From a checkpoint of a small mixture-of-experts model trained on Wikipedia.
Size: vocabulary 8192, 53.7M parameters.
Experts: 240 SwiGLU neurons an expert, 1 pick a token, a sigmoid router.
Training: a variant of Adam for the experts, 5477 steps.
Below are experts of layer 4 (counted from 0) of a mixture-of-experts language model. Rows are named router (the router's row for the expert), down (a neuron's output weights, with its number) and show model dimensions 0-31. Each number is 500 + 50 x the weight over its row's rms, rounded and kept within 0 to 999. Numbers have three digits each.
After each expert's rows: a language model's description of what the expert responds to; "raises" lists some tokens whose logits its average output raises strongly, later layers aside. This comes from a sample of Wikipedia text that the model never trained on.

# expert 25
router:549457431503494370524527540529522504510501557516564499452391347487511508470508505562458524516497
down0:487516494539486542446525469481578511398517488505525486446529559479481526526503497537598529470488
Middle and final pieces of German, Hungarian and other European names and places in tables, such as Steinbach, Carpenter, Chilton, Mizuno.
raises: ")", "-", " and", "/", "\"", "–"

# expert 10
router:524514502550496501462540590464489464426504486506555542474488444543497484498558490517497523507553
down0:509483452418611388472512540485569496465484568488498478538453457484592514532537463624399463461477
Words and word pieces in infobox labels and headings about stations, roads, elections and careers, such as Pole position, Preceding station, Length, Occupation.
raises: ".", "\n", " and", ";", ")"

# expert 24
router:604424533525434489526571514526489397487544491548517496462376475487562529468460484574522457542477
down0:495429554534389493410488471517506511524495501491463509495474514506485460574493466484427512464500
Bare space tokens before numbers in coordinates or tables, and single letters mid-word, especially h (ware-h-ousing, foot-h-ills, sevent-h).
raises: ")", ";", "or", " –", "-", "."

# expert 4
router:575363462487419448497521503468533447451497523519574549526436447515522524432450494533477452469546
down0:584545458490519578499533460500511440467458404514528513417519471486532481552494494515466539506443
Plural and counting nouns and determiners in ordinary prose, such as pouches, forces, unit, each, others, one, plus single digits in number lists.
raises: ".", ")", ").", ";", " °", "ops"

# expert 23
router:533490473452411449513449536495556544437466520491520497558472404448528472551493522446524481490484
down0:459458535474475504518408467516544550533533489474491591487517574440521468497485422506556421557455
Inner word pieces like re, if, anc (ent-re-preneur, qual-if-ier), line breaks and digits in sports tables, and heading markers ==.
raises: " ·", "duction", ")"

# expert 29
router:571344458484416457472525493467527463451537527531562531470419441482527518441464503542479459514573
down0:518480493437546450514523611509468559413489457490434558450465481503638436446548399450673527464556
Apostrophes before possessive s in headings and names (Women's, Punjab's), possessive pronouns its, their, his, and table pipes.
raises: "s", "}", ".:", "artment", "ome", ".,"

# expert 18
router:577354457493426451481509487467534453453516497538564544453424435469543519436469524551485469584555
down0:383508479587439465513521569456468603525517508478453542509400438514500544509394517459480625480554
Digits 5, 6, 0 and semicolons in tables or citations, plus scattered words like position, cancelled, lead, Avenue, Los.
raises: "ie", "ib", "omb", "ians", "olog", "."

# expert 27
router:542542492467486474530416541359580474385489439511460575481515526544525547526498459527509510517462
down0:516478455477559513532431388452463518528436500515505662439496509538474579548572526487552511499500
Compass letters N/E, minutes and seconds marks, percent signs and capital-letter codes in coordinates, grid references and abbreviations like NC, PSOE.
raises: "\n", " (", " /", " |", ";", ","

# expert 17
router:574407514512474433474486461460551477382524429493570482482426494505550515423583576512548491518410
down0:605495506509463490502473448560576548557535527522545604436577521491553519479426521517460609534498
Field names and separators at line starts in infoboxes and taxoboxes, such as Coordinates, Education, Phylum, Population, with spaces and pipes.
raises: ".", ")", ";", "\"", "\n", " ."

# expert 15
router:557387349464491561508590487396581500499481497501530564445498454498541544454493581440445446533554
down0:448481402450512489591533463554468503516555506511477391494413441470512502483547500437553442518502
Syllable pieces of Chinese, Korean and other Asian personal or place names, such as Zh-ong-lin, Y-ong-le, Hong, Li, Tibet-an.
raises: "g", "\n", " from"

# expert 8
router:565361465475416457494522486476521442424515571552561528519415451483533528435459507525489458482563
down0:489433421518542469476609535462454473512513507532541599534545539494534457566444467495491446458518
The word "the" in running prose, pipes separating cells in list tables, and some mid-word endings like pro-duced, employ-ed.
raises: ")", "]", "^{", "urb", ".", " |"

# expert 11
router:530492498478435454460601510437538512476496528507512532485462444520566589472457481545520512523571
down0:476540511558474419573526407556523521530490520508398438474480531451486561536412465500563546520606
Final pieces that complete a word after a short first piece, such as m-ild, st-ared, c-ited, m-illion, plus years and -ly.
raises: " ·", ";", ".;", " Pts"

# expert 30
router:544519543482443527480475454561560462430480494522495453455496410426425482497507529418475436525500
down0:469600497534570548518439419509459555595511474509513455575491490546431461507555502411421412510498
Words in music and film discographies and awards, such as Music video, Film, Best, Airplay, Billboard, Platinum, released, single.
raises: "8", "2", ".", "-", "\n", " and"

# expert 31
router:551327454484398464476538492457528454498482533544572528509422445516526509448472474553482482479538
down0:459568452503538479545543454478461500549477526468485439571490500547499473456547438491488472484450
Month names, country names and spaces or digits in dates and numbers in tables and lists, such as October 6, England, 2025.
raises: "\n", ")", ";", "]", "″", "."

# expert 21
router:475451489505503512492499479466534460501492466499535579497431475532534525529456602560562525504473
down0:546427464454465416451420513446525499503494504514490464536527529524523460439480497478515516411491
Closing parentheses and quotation marks ending asides like (15th overall) or (film), plus some opening parentheses and quotes.
raises: " |", "ises", "ams", "ails", "ations", "ables"

# expert 14
router:560346463496419457480523491472521464455475566555566532489423440475543523444467523535488473464546
down0:458383528461436484509550517477528442456498490492538446533489320376437457527413496438469526468540
Line breaks ending list items and table rows in credits, charts and infobox data, plus digits and some mid-word pieces like trav-elled.
raises: "\n", "”", "8", "hes", "3", "9"

# expert 13
router:523496477395512458426425510483601534428504437505500482482526503431466552525553483537517480500444
down0:551522451625558521490483511566471455520521541493567591412498520440575544543441639399477482519447
Pipes and slashes between cells in sports statistics tables and career lists, such as appearance/goal columns, score tables and team rosters.
raises: "-", "ibliography", " wing"

# expert 19
router:536427448474455438419515435498534398458520526543596481438452478455525529480406584523525468489533
down0:505484488500692485549510613455476460581475565478545457470475461473509524546508616512510618496509
Digits inside years like 1967 or 2008, and adjectives in historical prose, such as ancient, Roman, only, important, third.
raises: "s", ")", "E", "tr", " |", "2"